Below are experts of layer 2 (counted from 0) of a mixture-of-experts language model. Rows are named router (the router's row for the expert), gate (a neuron's input weights, with its number), up (a neuron's input weights, with its number) and show model dimensions 0-127. Each number is 500 + 25 x the weight over its row's rms, rounded and kept within 0 to 999. Numbers have three digits each.
After each expert's rows: a language model's description of what the expert responds to. This comes from a sample of Wikipedia text that the model never trained on.

# expert 60
router:507491502443485483491494505488488487451503498497508483508503499550486495486521508501475490493518486496464486541472464503492482481501478544494562496514519468547504518506497508467464547520522512522510531520544580503507537485522525490492475483530485507481535498504552503523486524485488514544520481466500513509505521494519494515488502465525493446535482533506476533490523463545495523473566
gate0:498499456505519486522502499490507490493533503452554510491498517527469502545520508518493469501500506481451510534566502527530514555515473504503536507549496448501525530510520526483532482473507478521522513508519505459515482468528528525511534452485509511501474502500481521518479500521480527470455479539527491545502521479470464501516555507531530528513494502529553532512486512509488531498496
up0:518523549459481508520510513485486488481509487495500550505492497472516489482494473487535532499495489456538465476497529509473507521509513545500484478450503505503500468519477497505469499473465520485521549512436526533511451466460502486480467517511475463440499529536530518506462490480509480519528529490499507474483508551541529461509511511510516545492507488502551523524506540495513524475505
gate1:523532515524500496459462508470474481531510473468525514503506529501525548474429544498473497482519477497529493556524504482489499496487478523496492483453501481532492565509511520482496476506512517519483523530503513503516510511504517528493513480472530517481516534489545465529478520496539492527492509495486511477465477476467512531483482440467519511502497490535563515483499517494494490429524
up1:519485528461516506478490573511498477508467455479516522488452510497481515543481497494570497502501492502505518496463507538511515533473504533520532499541493467491493468492518517512489520526479492544539497496485460471525489548516504472512475470532543507551495503499471558471484497471505480519526491482534527493468498509504521507485487498544483486475476544485474482503470490523512502553508
gate2:508500484468495458449461485497488502478490491542495409496535491473470508481479488447475462520514491488509477500501512480527482528521542510485522480482477505500489519492524477485481550479509523497541494476512497519498513477511487542492507454529468485469504519541501449485483535496543519529502493527450515524515528474504503497505511505460491488546506468528516517475477542505517554497518
up2:469455530452459507478487525503496477500505524506487472503548513500542512490507565521535529509516500478505511509519460505511529487501480524506504505523505480526473511447494518531479484486509527527475514424496519529517525514502511528468532519496527477543477485523463502496484495480484454509500477457505523479525542497498529467522531494545513545505491504480486441452474515509512505498475
Description: By and name starts

# expert 59
router:476466527487504516498495517504486466502469514532505515544517520538496553485515505503487514501567416498470485529505477507519517491464477543500509495517504420505538514524446520494475490482513512555496522529528510517506511493530513505497445437510471508489513506550526494535523499478485530509508497479517476503472509526518492519483444477497494493520512535500477487484489500514502513500502
gate0:526500502510499458533498507472457541477470517498472501492518503510492542482486493528473537479499501506492505484480483547530544523459496476524489438500502486513471497488533521508507489490514480517464537538494531543550507426504507510480491471516494491527517531488515462490500501487559557500425490475471482490515492509480481504505483504480509462510488510492503492481498539503496510568506
up0:475500507530523448523503520487465536509491478503478476503520508521477541516480513561481526461489493516475497456502550521497526522460525522536455482494470528491526480483577490493477522486508521514479532526446458511528474498505483527468521502514463493495501529450521464497511499514519503473463498484486483487478501509476520515485481499488491451513487480498510497506490540470488473556536
gate1:435453512491530501459522483513509468510517485512492468487524534538468497447495550479516475490526497467530485501456463464519510460533488498521513456487524470499514494473495502481498483492502522488473495531482458485456456493471499452471467439518506528455523509489481511502500490513521499508511473504516467517500481516442496483479507452474525506507470507493521519533506494457514506516498
up1:567534501507500480502504512499464528487490546503501521505498487443550535516503466513496531496479478513465536543519518536501504534480501515478502552522489527509525524504504509510498503479468475544496497499505539488567539491523510540518573533477487469540505480527510488480508525503492523526497553487505481513491499499545510528525467521501472499487518497523493499470525470526459520499495
gate2:512546537463512473527505528497498478509510501544452477495519478476469556528486488483487530473494503484530482518471514505525522499506497484510531460486478498502493505509526535475421472477519514512527523521495527532527503510501460516519449499506498514500499519538467480502485486516507468542521522501467487516478469559489504472513496494505481446535537514509499516506473566460511489539496
up2:530485477479505475509506539502523503513502554501473462469450498498463501521496476534486502503509543496505484491505559524489498486542451497514519431505491515522428479550492513490515479504511495521492501503484491489537506528490497515511471478511527522505548479495530474502484486519502498523475478513487507523521467557511489467533530531545526491511513536527518483534486551488545500510464
Description: Infobox list dashes

# expert 39
router:503497513494482482492505521494470497484467530497536508490540508492470496492524491520501484524507484475477459519474494532519518484490482513507584455513544468526518520510498490491511510482512523495511518514513512492517505488538496530477482468495486524476506499523551471488519499507464568579562505475518503483496475516518560498487495501510468489533515492537481514464516494539526535506563
gate0:507494531499492475526433475470479501510477476501535496502458512526534548477483513489511511510507524513500513445477532513500467537496531505537435540516566461512471513525510502479461488518483489506537508508507513487550505471492501499515497478475491502521501552474476488545489507501530504485542504514522525492474482534485526499502520490513505475507566470519520573499502481500497509499500
up0:529473473463510541496499486527470516485555488479496448525488493548477500499466497491535435507534511478522487482544483527483540505461539479512510529504480521472537486466471483467495518477474507486466502498488494510480508533493488478481442483493483478516503513510461446503502523480500489500480467493505560495522468497482509522452470454522503490532490522558518476490506507513484502478495
gate1:471501503498501475466500527473523520498497469541479488508496469494492488435517477498465493434446483511498561541518483483543447501494512486491479526471527481501521499486511501492517524503513513526535534497538527505532552497471490494507527509492462465487523523485528529523499486531478501477533495500507498541506520544442537517482527465476485485510499495473483479466495482508537493478454
up1:509444451487534475490474491484499476530522468525463452526467533489518484482498490518482535489459549503534500502552480527495524466496476484485532502517522511473493515496482565524450513495482472533493461485494506492494503499502512482548504539465502491532507537446491499516505504491497508496457511475498494459491488485459459513513489530520486500523528506516442515523503522484465495508460
gate2:522524502510525504503526491510531497541502465473518512502504499509486485520541478502531522527492541525468507494504494513492551489496459552488520513485541521540552500520510508514541501484534512498519473535494581497482473454557516523469461493505500509511514521500481487505463508508498486526498469440498491480478499510501467455473511525518503487495485478548472553487481511501538480519544
up2:487496492543462507523505528529507513498474562533531512535512463487529512506490491492500520465503463467534477486499489523514477515487530452481457513512459510464503509509490504493520543483481477506510478481541467524580533504481497477503540490450503478470531504510525458507530491444519563473505501504523483476459525504500522529488494507516539490512522527513515493507487490482503497459514
Description: Mid-name letter pieces

# expert 52
router:500498533432463508479485548475474454474466520517516487514510483503495484491513471509519489525520493467513459513507473529486480478495492510485531489529543457513512508537464505438481521457513553517501540507505498487536548495518520490474494505509497508484520472506535496483520504483472552505529477470510518531466509508519512522492475488534452501514513561492482476474514468543529496470496
gate0:493492499509490476522458475463487479529452468504509469541522488461496499472487486475526470493516517522488507476513526485525465513526499505480510534531501566506488488480515522516472467498518535462477509520551552470523543481538516522461505511486498511512469507455522488550515468515483497523497529432495488507474513495485504482548497450498510497497531506526457541490517491512529506508528
up0:472457494492500544538523520517513473526479487518475466503468471516502472507490525526518452506498514476474526515468535505475448509504567502472514545500524531468461467508519451522449501505491521522467506507459514487514536512506495508511498538508522513528464502539520497492483414514496488479495508513480467526497505543500513498489501483512501525442510545492504506498493491461527483503494
gate1:462499468491510492520522491494482518502482516550518518454534522533501510549504483511533508485423518540505488451476483473458482473475457525490518510486462502485562492539453473489499507495531514482514503494532468520490466505503525483490478508524494491499478482513473505501519501523515501492616518506480497516499500507528509547476507478534504518519535504503491525498496506511483495505491
up1:480487525518497525501506492480476468477550503478491472503482517501503477498504485496469496573520454498471494496471495502509513504484511490518514494546526477495468485497521513522534471542464488502511534502489506499498468535488493543449474533486565522479478527506502470468486480480482507499417489545517528495527483506439498481531480512478532504503475506534494465494529465518461458501509
gate2:472487546498500497486505519495454466493506505472483470522517456505470519488499474485463485492484448512502508500512529509488466535480512527469492479527515469530536502520470504479467513487496554493475487497515487466522488485471511498438456513501481505535525471479402474492492481502516493494473504485515481513461524508498482462515508454508469484475480523445487529515482508468501507521451
up2:459515481455514491526507484471503510516491492550536521485514527525497508537519522543500490508512569524456499498483478511524534471496509501528480541476470499526501466499525527495533487512472487544545479488492516522505502478511461490560535463535508509490493534517576511531507530530494494492478512528468502507522479495473442506489548499479472476521496527529527486514514503533493512502491
Description: Mid-word consonant pieces

# expert 25
router:470463496492488511461465501458495463454479468545510501525550517486489539463523496521435505522510494503510459489497470506498499449489475512479504506521515490529518491534464492500500509487531515512523516495549490501504535477523503500479498488493465523441536466503506491498522523452513523521515443486486529536489512517498514500495490487519495478513519536516466513489522474501591526489513
gate0:478551512523486503499499497475493492466491518566507470532552499492486500467501455506495476464521496509503483477490488531549504470503446523530541475515519539519477477524474536479462483504513489523517509516473520528504502472490504550505530520522479499472518505516461475505499462498499551494478536500492461536498513528477532489480481432464511504505530501461481516520506498511505513447469
up0:485490481456504485517488535512509515484513473456494519518474521503535515508491478503566484475476423461442527523488494488503477530524471502538548519532503509517528528469517490532466505543505528505454548521495527508509517498474490510501478528499483460482502510493522537515532537501518491543459517518494476506498526457485504513490475534537485520526498490497511489472465477511457512510529
gate1:427494555493476468451474505508477495499535482500498502489481512506503494463504512518524460491496487499526486536456474528490523492506505537499515527522563485544479529502501506540482530467515471512466489489476504471509487503504528487481516455539472512520509528530487510492461506474495518486500506507487508474463539508450517503527517505489504441549561492510450510498511487492521522457516
up1:464535538450488470479504516530506502483511507468519468500452501501462485544466478550505516558489470521491448506478509511504465513531504498479526509477494474505467479520481508476459536497508467513493504513466516563501514469442442477514507529517492576527513490531474483483511526532510523540478527492489495507487496511474495461498477520496503484541506478492493472507514508513501508494489
gate2:499500518498514500510558538505491490484488510530467493487509476514533495468528503492507519518524489475435469486479494542540464488481503477533472492473510483534506508540522483500495565484451516502522495477524481513523513472490523501501453516470486460486455474527499496508504524511522568490500523456496511506487527517556499489506488458512466537469530546477457546478484489514506499488491
up2:481482488527512537476481486469470527486523512541481477461507542489466482465497491497430455512470526469465526500489534481538519482471518527485502492524514485496480462493479512520518483432514507482498472486508503496504507512493552490504495484562528476488502487511501535493524498531476496454510466549517499557509494507513534520469510544469506483488506516471480495491463524503499518492442
Description: Capitalized name onsets

# expert 27
router:461504489490463512491498544505460495459478512504512513500557504540502531480518485569499506496494510478502476519508508526522510493490483554458509479501516466500556497507434498506493545484519518531514514511506529487523512419499507500500496474492470518434527488551530492499513472473510537506529472473498485501459492501514509515490493500508467507497496521502465527444488487516533522488519
gate0:497493470474515480485487486511523518486511526546523477486556539485518497465521500525554466455494499477495491521533459530487487470490496495481471535475538502491501495497505528533479519496496515486525473497468511509484494459499469509508495476516487453508509545530532468558489533558510501478463518492488498471498534483456487545462512506503464540540475499496484459528486544493491529521486
up0:520516511501487477511491525503493483505497548483497514515509522467468450527518443495512483458490549460534463498505496514431471504487488522454470481482494458559549530524460489509480488487531519489458501466523475522500504516475495483490491529479516483461477517536504533489538523503512528486477523486538545531528508490534509450511521507500511499504482517490509509486522477495529513512451
gate1:453484460479417503464514486517467476476523502500453508517513485539542484451487501495533551539469496495538479493553484481497525486509551497466490504518456502490516465471488500505476512510518514488459550542452489510504512474477471488482514496469485498480477468509478476509493453494496461504505482495484474517487468486514520537465461483505504491497502527480498536481507486482480493520512
up1:462502457467426500468501503522454499480493530469468501513512473550539519489491555512512511520446514501496478487519517512488518501527554535456489497512474495495518502456504488515493527516511515485456511538451525494554496451502462498497498478481501517460479475533485479495463497495499471492521496490490465504455493468518488539482462512508513510497483523512494544502490497517473503529535
gate2:531485477513484459509478520496521511475518540475465530503507498526498519467524477511478463510531467510456518517450512509507510478534506471475494503545473508501551496465504515504520469519511536469513520468535470497482544505489519494558523503488472460513503466494525510514561502506459530489507520474509497502552506490499520495496489507528447526464487531482511444556508492514510504494454
up2:501513534523517548505516525500503469490476500500466466481469518524537502495507477493557494495466520475491482488485486496481523520482493502567504559470511469512502511532494495512474536468520493492489495497481531521492504517489506514460475519465475491491503482454490547492512516541510493500443506508503510499479469495505509482467516501490582580525542463489512476503465505528487518467528
Description: S-containing word pieces

# expert 23
router:478506506496499481493502505478484479464490524519521512538517509537445503455533473490479500508484497499457462535485488520503482467488501521508488477516534494552507501518478522471467549505521501515528520554511546465542510480538514518492495464492485524502528519521518470501494523488483522575493472465492522517493508545538514520492473480509472517532538520503493525480534449545499538493525
gate0:499556481479509444477499537503557485508520517493464503484502495518501509473522484471481543510483453522533478477509498522493539449550492516497498528543477473525506492480516508495514506516493500524537520493534515505475503496481510527490490475474478521497535530537530487490524494456494493477462485511438515467511510516516507485512447479468466542483487546465523506508531504438480520504521
up0:510528462484498502512493504509506479483494519521508562490452478520467528487494541469548549504519469522433474507484464516484488504484528463531528467470479532493494473512535518528479462477532568486466523508511477506479480508492476540525503512505473484511505486516515517493507518482485486531501479511527541495483455450487513513521499487509477525534478496495512447552505482501468491472478
gate1:511482475490455492531492567515531524478513525468558476488485474542465498460534509504499515496482496467467527514486462508496515520535463482462489493484519486501465480529544505485473479521453503493485500523549508459519506494501493536537514508445517529488501517518513472525502500542451494491486487494481515450502474507503504529491485493509471514457462442530531511532520491480501492499484
up1:531526490468476461503481467501499459483543489505513459492522471484470473504530464526534495538462521486535478441507475454501547482475523514497534514509524490503500507484517502509516503494484483532463507484483530480489524481505513506503527554457541505501472524457480531540501528551452530482564480490475502496522472536490505498452496467510484524470497483521524501518503503489494482487487
gate2:493503518488526515517484516532501490474542489494479469508495458569482513515553497553520519526514494482491500466506494478480493482483529518472455461487547511469535498530507527508499482475493486508523516552484569471524497456499526522502481524524495467513516524487447501547521470568530478511490508512473501545490490533502481508514533483508525514488517498498511528480524471508498520491460
up2:504477524528514503541497519555486539496538494461470480498486467530486483516494489497522539535460476470460470460520499516491508502470514483533473477498543495483511506528486522477503477486507496501520492533485537446534499489506496463525517507510470493501473512485471474565525465590501467541476506523473490525520481535514469508513532515512508533506527481493530501489506466500483476475499
Description: Capitalized word starts

# expert 9
router:460475507479503483476481517460457459448460486531517499517557513527498533468515479527444483518513473490486492519507480501496485457477461513512526495533525493559522496527476503463494528489538524499538522534516529498520540482531513503465489473501479512467533483523515484490525513488485518561509438487505495539494483509516502521477473488521482519530511518522472485495535462518508511492511
gate0:557516495484499504522553504508461451481489525545476477493507512489493507480510503469514530468500502524489505475521489523518543522499497500517475502529484503494549463481466498492497503511502555496535482500488515516472492448521533516526499510501512517419441560514515495534486506510511507498522485488502459511467518523490465492507498475524493531448475459521472521523445535514504510496481
up0:525488532491506522511488472530477442498516471491459488498505499532517499492512465539495456482491479476579472507518510468464509491445454509515454502492524510512536526533508472469503512536456483477517488467484523501556440503506517490542535485471526485530533490528461495487484496490548505498473479525518512495496476475503499470535495491465497497483514526495496527505544519495488509507497
gate1:485508505498528511488489507540529479521500480489490477573511494493497525459519508517512490525470500488498526558499483481481500495510494518527534531490490519461534550481496455515484516509495495494481503529517487488564452525529474550454485491471518482499499481509515545458477521539503493496507454452499546540477473514508502483453491503506556497499530452512511516494480461512484514499522
up1:515510501511535505498555516524538499515484487500488506548506469491494524482521532518493485532461442492512500542463479483453485498487498480508495479483504521464529507469520464524505517493490516530466504533516504467485447518518465546515485499473508533498513508498507520477509488520498476490477488454523503503484465495518455487468486531490544543482515435501539519457489445528531524504538
gate2:548500529494456475498507467511499468499512519509508495528473464505477508458463468516511520479542528529523479515469513507474465503496544517452446509478525489497551524463473473504526485499500534492511519542470508513519493478538525503490461465462501496479509540469530481527556503530526517500488463518474537480505515507486498507535524517529499457496516496545465541532506514481510510478506
up2:499509462501500474531500517489501441480529465481509477484485489471495480454476484518477509503453532475467482507496490500535472516516480552549503512487485528534433502513450483541508514469502519486491520479461543525517489483518501511476525503507497440486469502497487516528486459505486529500489511521526501554495500544477509491499564529523520500486533501505462537507497470545485493498475
Description: Word-initial consonant clusters

# expert 36
router:493476506485479517495486525485464508505487501527512514526541515501505543496520511513489508497554488482484489515512484498503528496468464555472514520531504458501538490528440509491502485506534533529510523524570512511499531481549520505506456445505475509454521520548567481524553509483459515503517495463516480523489509543509492501502450474484500514487486519522466507489532500507518508511515
gate0:530487497499510467513508507511551489549479492522524510476474483462517511464507517477468500511463522519491471486466502481458484519509521476538517447462509508489507476478543509515495547483518439461509475496433485507486517527469528528454540506508437486474484497484540453495517504483514483491457525493509532511506479520511477516483472506545512518538506502501499461507487484508480537488516
up0:478487477469520499551537454525508477532466501492498497476543478517545507500493481530515476509502494541518497450484508521476539512458499492544472475508494516495524504535488507515485515463496504497459480495457499465484482527474530480475508485534454496508494468499491466519505500505511490486522485588463537447519532458529490519501484495488493489498490506491499477526483521496448501449532
gate1:464510500511497508506508487474506520499478510503516507511540467514532526519494557508512496520462518476486488477501467495480484515479506508495501523512512517468571505517497467477488518457542508462501514484533475534486544502488517474519520539543492490512530460515516525476522479510510485458568507476499557519528539496534471552475508481520500464476494546506519482504516485478521522456549
up1:506556451535487477459557501540517502521506488512532495482524488488485465494499464510491522558481505567484486454465503517469495470569530505509531502472527530531506538510512474487483531462496517492484493497466516487496464482509472522494501555522484510514515503511502525483516468516504535501524523502483536472508505485532479501494459519504482489525557476522516540521528498498505509483505
gate2:485515474514467496481497452483469513488480496506511478526537485478522498518523491488507506453505515478474486525519483521499453492556473530455496518511491513500508502477490549490485481524493518535520485505551544503510524491457491458533494507472531502461473501594481501519453546483492505461498520503501530484479539538508481497489503502525515471509488495528507465435523498504480514467488
up2:492523514549534488492508497484478493522495554492473519487515521513517484470569492497506544485529463505518528518526455496518530523486503498504495499513511510483486512487481525526553474478536531494520486551557522542463500493507493453534479447462533455484509486537528488509477506496487537496501515468492476496532508555503485500516483463456510519484454509511483528465522519493504497489514
Description: Line-initial list markers

# expert 11
router:496481511479464495482489514484482494496504519526509501521535539507500549496518492515488509478529449485494502538508497522517520471474454525479513489531514481500504475517470519485507482507516528514507529518588524498505526479528551523492447416505477525466522511513564457538528494471516521516506499481515494501479496539501498534516468453496489531534499540518468496496492503522518513488507
gate0:532509468533438528423453490495489456508499503516489446524495480483503529505475491475486504514495465516489522496510531515524512514497478538473509502507497522472480505496508500509518522440482511477482543467475523545525521491522537469533472497495501518531535443501489480503494476485515499505508492460492535525458516489541502501512457480483499506509552476515487480501485536528495537451510
up0:488465513513523494504473519494489501499522481523530472461547508527524511559472520481503528505524499499481481512483495531455496537491487480499508485488481520513461577466490492477491485452479507498481520488483546496533529534526544431542449500528513501505485478527524468494496518528493526505464499488454454501498479529498472503493490528519530488493538499544526465475524510506522517493493
gate1:496476445471464492495498458489489502483451475505516513514576515499446542526491524513490546531527454476511513495496492520514515524459500525527542494512508471517488507495446518502516492534485513524508514498511491520479501490524489485490496437499548510497449509526527489503513499454486505525525522481497463544522506497478494480483510496455475482491494492533516440493470520541477524500522
up1:469507486480473475484465474508497519508458496511485505494547526493465535539492509507507538535504452502444518490524485550504501533496503536544525521483483485505468466519458450519471489520481507517516528504510504508470522511498424451511499462497515515513441518532462526506485488461450513509535506483480459528496466496476492484490517503469470505489490493505524488474467523513516508507505
gate2:487453492509498488508488478522474441451499534507520493470512479519509521519510506497503489516532479503496519477534538499461535513452515440518515520550488494477464491500474478508479520514444526493480564454530517473460509487481477480514501506482559476465474469514514486528484529502472514508483488484496528518559539498498511478512459490503485544485513491534520480491524528500487498489530
up2:458502492502539524515518484533510509523530493473461571496518505474497463506510477515525469492518478561486483510517483511498489480495501491480468482459498532577534493526533473536479503477533492468473427534485468480485486530486479492489495471498445513513508536511521506462483519473486499483524470554468520486528521495487502495488515525521489479498503514459536522502509484471509523507503
Description: Line-initial dashes, openers

# expert 54
router:507499504469496506481496513513477465463476506499542525517520509521493530485513533538493511504526487493484457497480465547509461468491491479522504493501517454553504509515474498481484542491485505542514556518517528498547524490536536562490470472517498513486527521546534464488487515469511542509521470465513512500480480491514509521448467487519444502531512497507465504510542484522498503492553
gate0:490467456503476505519442503525514535474510513522522475458566521488512490459498486526498497470454550498502516529491548519522493445498448515477495476495521480541507497509553540474490492507484492470486471473476506479494491466493534515501535521477509507480512526493496468487488511498557481537493503492488466451500533496523475499444500497510464486509527494499491525514495495441489502520500
up0:496484510477497533495542508476546530520494484496444477529498477511489501504517534488468459476519486497531536502541516511491494492513539535472489468500481510459449507491499492520455532491543509499531538445470514518506539484471520506500472492568492486476513491483492509499486488474494479464493466480471499532491514536472462531516505463472515481490510469458472456449519494492513531479501
gate1:493495484506456479474554539473515483496474508464549483506488509470495519476496520500472544469554489491510504476509509479511478479475464519493506486494505533528458480490455474517457480519532514492488520501516535532508533488489511538476510454494517551525517488493497485508533502513481500511512479493474456465459489531495455494489455510524467492519473480547471474480534486570503496484477
up1:496495461494492483478445493533502537503517485445474507513454433494464469512497494480503475512533529519489453487463474483481504502483547467464502514467460500453535508497510470475502508502450521500506481515514496491539510459511472511497505484546508485558540475505493490535499482482536483473535467495536479513505474505559500494516517514482502503509460529488508511511487457511534501500518
gate2:497466457466469458556515495507513489508504529507518515466550477487474477509470515530498486502532483520468518528500460496475509503462506476466536515512473490495503497519497484484530525545520541481454496492513520511472485433517513503540486490475485479523481487523532519490478478546510465538486486483499485479480458518545469498522459523551466491509528533517502515481531483499537520500527
up2:445489552537487537480506505478499460524493513511479522464490481522488528506481497485533533551492495506487485547506502515501490504510508516497540519540534502565518533517504526490476458462521504498526481474472475508504532509529508500482455490513506490497449501504456514499539460506464518516522504551513512511527527524485498557489524489555520456490514511507481503495452484492459498510531
Description: Middle pieces of names

# expert 14
router:488465464496476496491474521489495488495506515505531499498515548522490507487525511507460488506530495498493472520512505519485500470485482487509520486511538492492503510562494551437507558483524514499491516505527509471546505478566565544474461465541496545480526478516506495540503500488508526513522479484534499522498492498494472539446470494524497517521512514566484510441490506518507501502501
gate0:490494506519543506474510491455538521541472471483513494516515512503445485477476480522490517492494470530500507540504496532450501503474510457523466537484563481487473509513451522493514514514474474493482510506526537491539522537502519511501476485502507491527503462513514454486462512538480473522472432435474514517517527515503471538500486531533499524503542512505486495492487461519519482505521
up0:504451504471539477487502505520470520506518463529454504488466519514528499505497465514504482515537491478516565541555502513512478529494452520494468478447456517522515506491472479519497491534482452506525501490520513527520501454507502513484471487498477543478504490469483501549543494475529534559476521482499501487459479495534477488521472481494477504510488501558474496484508524468493514507487
gate1:531453480476494496486489488488488499481528510474481514476515488499563450529485519480465471489543496484490494512579495497479447512490531492481491487514482517520527501484524512489506462469483507499434508504539535480520491508539554480513502516481542496479527507524524499500506540465509532489492557519553483506488489488484482468507499486504489515510548531515548481503480486481533518527528
up1:524497477498489497518470493484457483492493528496478494478512504460552483497508536460456513491566506483487492538567507492479453475465507517510494502520490511508536514476521513491542462470493502490459487524540523471520478486528540521503506507500574502476512514500523519474505513482502513496482569547522473501470489497522482483483492454485520509512506507510558483479480505457508514500529
gate2:543503502494468459518541480512460524514514470491487488502496481510520523495504519458485496504531493491443512507554469495486497525512472486533486545504438534457483500477486459564516543511476495524537516491526495477502474482493498527451448442507514531472524512495537526499509525473481492509476511460508476483504499519514435507491488519524481524517501507501522501478521486532527497523502
up2:478510542491506560518482494532475522512547504549488507512497454526490517500514509489481531545476517512498478502472498500548513498495496519520530511495505458487532493477526455513474534529465486516470502519482472502483494463492447499536498529491451514447504495471481508512517532501524489529509498498455509507465475531519520459534469486471519443500511542459508476508461483533523517529498
Description: Mid-number digits, decimals

# expert 34
router:475478478502481491493513544466454491502472520500517502490525504500487521511526504533486489524513500504480474512516509534524483516496488539479526513504555440509507498509468517469491509496508504544499543503521517479541516463571501547502452494516478525455504527556519505471503489491469543494544505486497490510488486508510554480495481488520475484543545492520506528509485493577518527498520
gate0:490504506533509525506477506492490491439512499505512466532507523563490461491508504484501508475503490500489469499481504539495486431463484473526499519512526508498504459500508488496504503534539539484528527510492533531495490490489502504490523547484452537499547538499519482547503511531475482512477514463493525480534476489487511543519470472466535469544513517450520512495466490452486446519482
up0:489559496438474450474499480476466450497492475518547509527500452501471539519468516500497478492534490544478523506506472470499502444498503534503530502518548495500522515467498521501477503525517532557521488481488505476493492487473499550513490524526537501479509524512520528499511511484501484534490503500499510500452510471469525489486488494503484503512475525545441474549521491519482536501480
gate1:524491506505475493452455508561470489476478489480503487501526492500539523539487495505502457528482506518572453538478485509479483493504502527499540493514554475491485500542469486497506491514492469515521503471489499471512490487519465509462525525515475512529523508535504529478522511463539475542520464503481476467476493480546510489488487543489507469552522474502468507471498480502475478458464
up1:479526492491452541484499522518502470479506485474503460492524445508517547521443515489495477518510484509554482516498423502518507490517502492508493515485555476463477490517452499482488478495507517505472532462472482505487507484477482499473518500550501499475500502541481507479535493472518524531534444506486496502480509494483455499494523527480525463508505467517470523429504491496470486468480
gate2:499485507512524429516559468509506499486504519490495483491506540497478484510524499528522467493552517518493510487467508453511487456486467488483499495479494505521543484542490512485515494508510526486498494495517486489457492485474519507479519496547493557427509485513474488488521491508501513519509515527486473509510507529535486488438496466458528483540522487483538501456538500420504519499492
up2:485446493472427508486508533429514540516443484495486511488544507476484574532488469505463493528502518513452513509449527544496509505472527517464481498521477497511489516511497497515504487480500487499489507534510502514479525527497516508499497515501504485516455515494480494501488507481465494518469524504515521485457551462490528491491470480497486527501476524527458445527477461511522498498492
Description: Word-internal en/us pieces

# expert 30
router:511467498470499471493499505463446478427497495533514470512513513505487519475553490525502475511505485483451471525509487524483476480460491553497539473508529497511505456503487530492481522503515558495539528512500575510514522490514517508499478483536501521480521485515506516513484521479482542571514503476501504527469528487518506494490504478553466519530487508537478512512526488533505497506525
gate5:513488506534491462487517517521479520467475483519511495513522471487483491485525503532469532500511494497499480511490480521497469491504498470500499436474516500522477481489499514535463473501473542500531537502512534515457481459486544591471490494497490476463495493525509494514498479504506544473505527506493494521497525513532478488510504473483476556455442469476473512520516500549493452468547
up5:456523506528513469496533498456526540452469481538505526475488441481484514480515545498504543509484462508453499533487506471501505488527495463521522501511504511508486469477530496517456516501481507506550528476514515523462492505499511567520468494503489477450509494524511485482508495492529527481517510507489477504494484539541507535521522524485501537468485495452468444521506500531509459479527
gate6:492480497538469464480537507514511510512501553505468517508539478518484503550523473469479540484471467474477481519497516530481519501523496523491480463508522523479493466458509494444456497487501491497496543514526494504498504484496524536563469515524478497535484503479498477473534511477485534508501523493473481518514489553496508501522509482540545438480514546496480482451520524506549503482476
up6:468436539495505512466516519519466498485516506472512495514503485516511520507487460481483472517473505490474501500474510481478497510491518534490484472520501464494513467520514525505457564490457581517508511519439498482518509457478468516507510486546500520513528450492447553531530526518483480515501481510522520523454502486486494494477537490522487467489487454506529482476533496482485483492499
gate7:475491505530499503452499537524476526498462538504509498478507500527504557509473481503472537458476523493498448555460481485496470539491493513484518489506515490519466498510477507533482532488493519484507516478525540546508522498478482545469549491451460505469505519513518486488521510553502507493521514477496466515477511530471510475515460480493529531523465497533493464526475516457477488489456
up7:489513496477514493539517459524492464502468517485504510513495478536478477492507512468504543503509479522560553445524520487508484480531501494466495506494499459525526502455504510520507506564522506530506480476489500457518524518516523531522484479434545455512508511478478471505481474470543515496497495483482489508537522492531462501524487535470445526514524513537458480496484502494507512503540
Description: Syllables ran, man, mer